{"norm": "rmsnorm", "parallel_block": false, "init": "uniform", "lr_head": 0.00598, "max_grad_norm": 2.0, "final_lr_fraction": 0.0, "doc_mask": false}
Below are experts of layer 5 (counted from 0) of a mixture-of-experts language model. Rows are named router (the router's row for the expert), gate (a neuron's input weights, with its number), up (a neuron's input weights, with its number), down (a neuron's output weights, with its number) and show model dimensions 256-319. Each number is 500 + 50 x the weight over its row's rms, rounded and kept within 0 to 999. Numbers have three digits each.
After each expert's rows: a language model's description of what the expert responds to. This comes from a sample of Wikipedia text that the model never trained on.

# expert 2
router:525490386531494442544417568548529465568612454433434459466613502483516394563456482539480480470444491511551439456512600519444414540589486384526402489493533456499482470480505500424574466531552570
gate0:459394480517471458525600454498484456466593534494518514415664472517416470471455402500484549476449482447424529460555532475506493476584561472521437480589511558523598509521490495475470536455544502
up0:458537494530528524444511462495470498523538553498513377488429419498586462535468485429565571542550361503513551526487453445491433526519374493576540553553586344459490442524523473525446526508530554
down0:492447477556533507477487395442441466512451431511468465569514478563531495513519570536521484602433449477490573537535561463418452484472535444409474512505616457508423545509538539557526461430514462
Determiners before modifiers. Articles and determiners like the, a, this, its, new, often opening a phrase after a preposition, e.g. "of the", "in the United".

# expert 4
router:549390423575489519471499612573569452480523550538429572475514489489462512622482506517497487495480486620532550523572459517477448513600477419543396454469465537360490523535524539525486503503573506
gate0:533510567536514490574484484542581531351501527544572458513431516500489450506561541516549512533548509485493499554421550494488511550611488549524535627477589484495491543496563557475504535457437504
up0:450472486450464500481518431469444502516538553442516462533450514478464425399441523450521532511500513489467486407587485506469502506487493440513426518481430473521571516452590519504501433500422567
down0:528517458500486514587476504482464472500398518515457480479560516422600591514425492489533492419479540487568527505503470416491551449481546490571557586571463420447501499450466447548477502486490516
Past participles and modifiers. Verb forms and word-final pieces after articles or was, like ed, released, made, won, born, often before by or in.

# expert 33
router:580481374534476536591467485459468463520561525410569478405550500466513478540405392473520577557407522552529542495583482504405492557470536562546402492517515480479579549516504492645484537526544524
gate0:529523466478424447550543593468429447512516530419517536544588480580551504542482545460563526492464485653457606480477501511430574562506545608462453479514499467541596498545588432522414516507484421
up0:459515490460578451517483536478559476478611441406583590514495497555451488457395515381455594515565523510498534442443598418538414549491537474478520429448478502546498479504513482502562526571509599
down0:528506527452488555507433400557477496401516536488486528529533566461426510583522446649533485467483497450508500654504369565502458522461572554481509561500463526348452492537548555422483463525545480
Conjunctions and infinitive to. Connecting words like and, or, but, from, would, and infinitive to after adjectives or verbs (demanding to, nervous to), plus list commas.

# expert 16
router:498506427457448518549411477518535493578505406476455436443545490503501476488413431451435402412449579548505442483508481522518404544543441455545491479469550494506554480524565533545468481557556503
gate0:452485468522532520463568519511536476557530530512507501503457480416532434545370486485427438425524500574425507525526593529599527536507538447529471546438515468465495478451517491504442503568556422
up0:481477496468577559519505482490608422506450442575395432552436532502414459482421524427448555398503487536510537593418533499463440508479493451515456422505529483496523443463527513514513528515516554
down0:525487488523533367533556548425480501503465481493450576570481503538446473508489492506487537570473542498473536450411422522461605521443410438482514337463472649665500575479502450440546534541489546
List dashes and spaces. Line-initial dashes in bullet lists and infoboxes, plus bare spaces, table pipes and capital A/No after line breaks.

# expert 36
router:521503445487494503491495559512412451559514477489450513419485533425501470483490503490546467441467553497509516512559537517481502482578443459527475450440451546462624508468514470521477456540560564
gate0:448533507429484526455506465447462450521496528562500572474488459538550519427469607483570506524468547551522462539500532477456441527594449552388529647477435564497499584440517578467429540498539481
up0:498498537469554585508504550549591548531404532564475513382559536559463530542513459429529415576458500457551505524557475471442519539482533486476459510552399531469446467441437421418495437333468414
down0:472519524520567527431601543519451542488413518531415543535408420523459534393491578493535485505511520395528480574497542545475527520571449540537533476568462590422506539462616585473419417528522581
Spaces and unit formatting. Bare space tokens, parentheses, hyphens and slashes in table cells and spec lists with measurements, like cm (inches), 5.3 m.

# expert 30
router:519475472479447431514422516473483334502576534428569388437542522472412572542479549459462496517393571488615504472538492437488506497497531482532536470566494516470505473488512626551487466468507514
gate2:480406449414424553509502484460517427546505545461548499484541514562415507418461486470537524425470524392438559534470461562434540560555459488472491477462518468456332584608479490414494461499516621
up2:486411428529496428540546563515533451566531496547519434466491445538431482417507501490532493535490558437479554562526432528404479514431566459523519464482561487468435476442522528502566456427497511
down2:474398537464545415500457424577472493452495551514534417480409425595450424454556519542520504473542470577527558549540471344555535551530544449545491505535564394456540437453495458528527507483521508
Proper-name word pieces. Word pieces inside foreign personal and place names, plus country names: Isamba-rd, Serafim-ovich, Réun-ion, France, Japan.

# expert 21
router:571481351525462462526517466547446489484485434505470495492534566503537527447492445501495428473496490492583519607471524536502441511504501481518458520440511503448450578481611548550475442469576427
gate0:671450513467505484540535442497561451462475487536420510543457543433562445553506532565548474522528525580483611451529479554586582520409556463463535442487478477584470484479520528470505606473468483
up0:486573644555496487477458557441577550549472541518394536532534525585480483517441594584474514437545466458573631412548463476486477540427491527392455419492481487504477575481529514472506529474467572
down0:490471528458433518536530537373514497525522443498572593499450441573536430513526482493542569467530472458472435535373452452480516488520479465442567526560540480473443544503444486463494436393577488
Clause-ending commas. Commas and periods closing a clause or appositive in prose, before and, which, or he, plus which/where/but, and commas inside dates and numbers.

# expert 61
router:540482491542466455534421586530434516582470498373531551431511561471474543576455477468475485472499540594532496472516491525553428527560558448579474513506501495488472514572619512554463531591464475
gate0:450497477502418506550547478492502592604513547468516500479570500426420501483504510512545478574508465516538594503550479503513521517406450474456457572479493463479528496450560517538494486504513509
up0:515500517508498497443502453454501516517460550549512478526531519470499418513512499478389574510514522529531503483505485541455524392504450483456448406533505424422439450443529522550537549475432444
down0:465508456517517502564403428534556536429427480568528461580589508589488584544518433424484524454434556528519467501577565507555523551531546376623500500508598496544472542477478539421519512460495390
Mid-word noun pieces. Word pieces and suffixes completing content nouns and names, such as -tion, -cast in Comcast, -board in Soundboard.

# expert 49
router:559436466521463493497442466546458458599506451501532514515547550476567395542494467509521580595461538576486574466524538454470466522515550580621472521483495556513437515551481544481549553579524498
gate0:507490432496458537482519514442496558558488413510412483480406484500550494452465485550515490568477543561528556486551531544482451455530473568542461510458487537591497472502456503450424554513439457
up0:512568506380421542552450518470503418482506515569494546517486486501463448507440543530450535508534514546549532552467589460467544502484508472520542537489513516483448500422477482484412422467516457
down0:445397441493556450496443470559528563536479540476568458529557497518448456396466544561492496562589538489492451499544558540508442512485437394570490522511575478624476452501496533378555564550400442
Conjunctions and "as". Coordinators and linkers like and, or, but, slash, especially as in cast lists such as DiCaprio as Darlene's classmate.

# expert 3
router:531421502612456577488477455552491516552460523486495464396515563443512504450502441521461544421515548587497494437541566474407477558457508474546402499516471536459514480490502540565460561555533515
gate2:435520421493447495497595457529405535402409526499531524510451542495471556468530466576396432429559505553429490560474435521521486535438477457528620533551471630492513531571492466544443466525460409
up2:537623522431480371564577479462600515512467473532495569459587470471538617470528587526455499511503409482475540523547440490522515473624525500520460466441482495555468424504481549447461476379513503
down2:453500575516499460549388505525460474573542428564525408448508548375449423482472489569509438505493487445491460518448492510577508490524411544531509506530511511492428568576479550465573485484435459
Table headers and sentence ends. Pipe separators inside table header rows (stat abbreviations, column names), plus sentence-final periods before paragraph breaks, semicolons, and section-heading == markers.

# expert 42
router:516457523467431438529407492567564468593522412558405499463588559543631433555458467493469512557476555510525590512559529449466431596561488565549555508514441587528545569489497445506522558524534409
gate0:603470422600538493457359547564493550598482493497457518559499472490536498518557421542497488560461476503493503557523462451490503504452463494428466566561488495497551515497464516550546520501527482
up0:520488431514504498460548514409595504437505582455576492504514455499429543425577477416472508509496546492496595548471402556521527511502580488483495427464470517388469432581466504459566454521547518
down0:501488485532478454553530521523470420470421481495431454483553516540462449504535523448481498623477529478545528504504574516464528575510503486436460468607453463516516501417516502495429565498489485
Sentence starts, word beginnings. Sentence-opening pronouns and function words like The, He, There, plus first word pieces such as dis, un, gr, pl.

# expert 11
router:567510466561432530561493492545467465476449472463581386459526515473521487450476421483473577578487589518543528477516519492404489580500512532520476436506456395444531484508521425605497601508527476
gate0:542543494512526474511405479548506466560478458404493579408460448493496454466488385436457496493518588509546499504566552559465559513444552497547515478465477427386564471507460481372492384497596528
up0:510472521515514553495501528520518530515569526440470451383432464461474463480519480551519588453503465491437500520429608533440476539438513526457488422526466576575517524526505562464479536426513470
down0:527580500527465608535478412453534535547493585607505563472452514476499494601466497485478542429481397459506571504470474467618527518445512502577519517570477474508520476396502509423482529559432481
Infinitive to, conjunctions. Infinitive to, and, modal verbs and linking words mid-sentence in prose, such as first woman to, would, until, with.

# expert 34
router:529535492492422509474489496561519510547513504520496498421498610455454498570446488512488397419483584570522472543478523497453365576525556394474488552447478522527455598457505477438531490587464508
gate0:503462515486560496526476522578615508511535434557452607440511555513497511534504451385430562410551544572509513583517494487506451532461509498539471504545466571616416538414584547514529540576504448
up0:486529533490557486478562596552522426510498383475495525547513507431423554572503502501529553510512495382501401526572452520444506499414428430563502515451485564492476528508515464465510522422526611
down0:465583474552556473382530504445541519487496445615454571470642494488501493468535536519548533483546432543480521431558451591557549457528450419448448515536522590489519452503599540463561558552524532
Title words. Words inside song, album and proper titles after quotes or The, like Best, Love, of, You, United, World.

# expert 7
router:460488423463479554565389532574468358559519463405515489401555506470551516549468478528531499436422513556574555507546541555467437525585445414569512556585494493501516610450527524470537447506502541
gate0:457551443519543582545392531489553468537453512459482508418506456521449506521467457386551354462578444534561432491523556419415500491521474501542544519558504501497495543474500451472478573536493578
up0:436477556483499486584505465495444640441540488480532527371600440522532446449531510462535483569429391517581506581515431543506422442512467517566506506536505526502583482453450469387453389495403575
down0:517543452542509458491439508543476531425541570473561500511591490508502501503441561387482398522525502436514512506472535542460474521508460484505545515394519485565509509450479537477473552490542460
Determiners, ordinals, superlatives. Articles, ordinals and comparatives such as the, first, other, most, and superlative or adjective suffixes like -est, -most.

# expert 35
router:577437359496437480583480531509531512497514462533553457465582479415565449525473501561570544491496476500518496488533494509551389508557538413566494495482479535519503542530544535456490406571603536
gate0:560457454486467549486420450489612419535530517494506664470494539447412555475447509494580569415494506507515437433408537431464408468507489483505521440479444554563494423469504443418518481477640491
up0:454491493434461481476500403452453537391491530520470649523546460468492398453484520529521573454500389474501532519488513585452447535581439564513498490526515520538461536529430544485544508470515468
down0:496490616452557511476406482389485482487557557554541495432391510554562525493541489497546525355455468501515572487550440535469589546493553562468485450539524508441507602529462475540487433499496570
Determiners and possessive s. Articles and possessive determiners (the, a, his, their) plus possessive 's after names, e.g. Commander's, Woman's.

# expert 46
router:493483538485459517529319516515518471565488525480512366458500522384450530533374481370491467509477537527517475563505528483519432481524531420539487505484551480449442478496557555524541514514551537
gate2:520461425423494544509524418505548509613491531457423466429441497577459426530464470562456501595515485545477404512409425544575498564556545556522487544454495520513521503504459528494494504514502573
up2:545477511554569538513490489541577506498421479482498526553401606537466523423510389505565484370464477484501438561554562478476443502448465446519488538458507485478528373464521532468511452447489535
down2:544505562527565453543497478474490470480527540410531577455477496546413398608428555470466493462503466504419525466469518591600523520451563440450506485452494467466535528517473511466448546626455481
Personal surnames. Surnames and final name pieces after a given name, such as Smith, Jones, Richter, Putin, -sson, -berg, -ville.

# expert 54
router:497472470493474341483474409491427464479499545463470545470530564316525489467442480453476485449556542588551506542492513422604513513537449447536508499491456448436583544506600510525434684565572467
gate0:380528430400612416464501513515555498521567569404607488488514480497456494554522491514510512468494482565512387495543509495563441589529540498441553405516528489549503489486513564541497488510515513
up0:487482543518492469489520452548487522450535497561538412468525528539490412435486552528519547604443474575419508473599525554450406466508469547518442533536488457513471546550496440482543492476457476
down0:518465471453541420614511445449494571513435501534512553451479531501495554519487403528487487516502574555513557526465505515499428531454498439538480598381493530523608494591570530542511489544514556
Infobox and list labels. Field labels and item words starting infobox or list lines after a dash: Location, Date, Born, Genus, Clade, Statue.

# expert 41
router:375511504515434516520486453552456494544455445422523453515479572561485489554452495454493514495451536486545530525532440530410483525499493483533429516508464570409467477562582453426457601566486512
gate0:445405461536480516501487422564528561487427521484474491449501558491495526485461558495547424475498542545453524594614459523462589546572442549496583556484393520520508511620460531501606532537466515
up0:531476498534435432493463475545596459484486576486484486564504479503482570515394596548553439509562497538463499554409451509538537405450570522556538537458550490544433430519445390508439424530485477
down0:596433579515538568428574421479456501477554567419442516606554527537466482442493526518491478498493448622521495551418521551504447520459516469506554461525612499471475498461520529558473445513443569
Verbs, numbers, table cells. Main verbs after a subject (granted, began, announced), date numerals, commas after dates, and table separator rows and pipes.

# expert 57
router:467453433550468464535456464518451455486519475494542346531514503476477533477484533467526458503457480502486563487485479558499514485513538510531439489482524500403534505515506575574561439605599547
gate0:470527471512495430544499548549484505519616510502596382528459526451486475464514598416518502533552447450408571537542424575587537452512478530553531610498524450563481647489545395469444527495558450
up0:392426558497506622439540517457528484521413540399589571583493534503531541501485401529476447443333521538475449443502544480513425438402437563504471442528514524412568499545534488576438455507478522
down0:518515563501457522493452451522449476533533469517485466395545446482444553539496442576471486471495499509445423488528576490483511561458505441532378482501436483489482588495477540612467554529639460
Decimals, coordinates, odd scripts. Decimal points and symbols inside climate tables and map coordinates (19.3, 42.55″), and byte pieces of Cyrillic, Indic, or Thai text.

# expert 55
router:474512515466482486574406578595431441508493433436351510557496547516601436599461472475592560512480550581529478531529545526521427535535543406522512528533542487487516536436575512467436567583572453
gate0:513429506468509556430496567492484477490466553589505517500489538441478480464498519511491491440490507567494437475580462528419462559487434546468541510503478435461589532516599479474428543493513433
up0:515533475477577391505499430530507609593510550429576470446488527499504532621523391506574557408576528505514522516453557613569460466551455492455430493479501513413532496524444478546485479542438543
down0:597454501560538459646532565521464521507430454490527513440584577503527473555560459414464573533439440566435531491584445487512505524441585496494474537530541513509455481496515566525546445454504416
Spaces, initials, "other". Bare space tokens and single capital letters in tables and lists, plus other after and, as in and other carriers.

# expert 27
router:464518467544492366522519471543542480480552527487491471491521603485472533484456548549530574494477497530568463404539535455496517535519559503568444459539387506512589560415527609425514494671501509
gate2:479532548543467400543518500540590429457583460536450519449553485489505501506550583665518618442509475528517526437509520489470580532514451438550517422518417491490487511474541613454492418555482514
up2:543431417500476497443505469534486420480548515553487576518431559437407462571490524456489581474443522409438457507546510492441509478430496550468532487475422622479492417536557464398508539451482485
down2:471520519576547502613552460526552516378482459457475447510545495422443450491521539598543504554482451461481487520519494484504514532476440433484513513483531404491473475448514542533492458593538555
Plural noun endings. Plural suffixes s, es, ers, and plural nouns such as people, members, women, species, points, restaurants, after articles or numbers.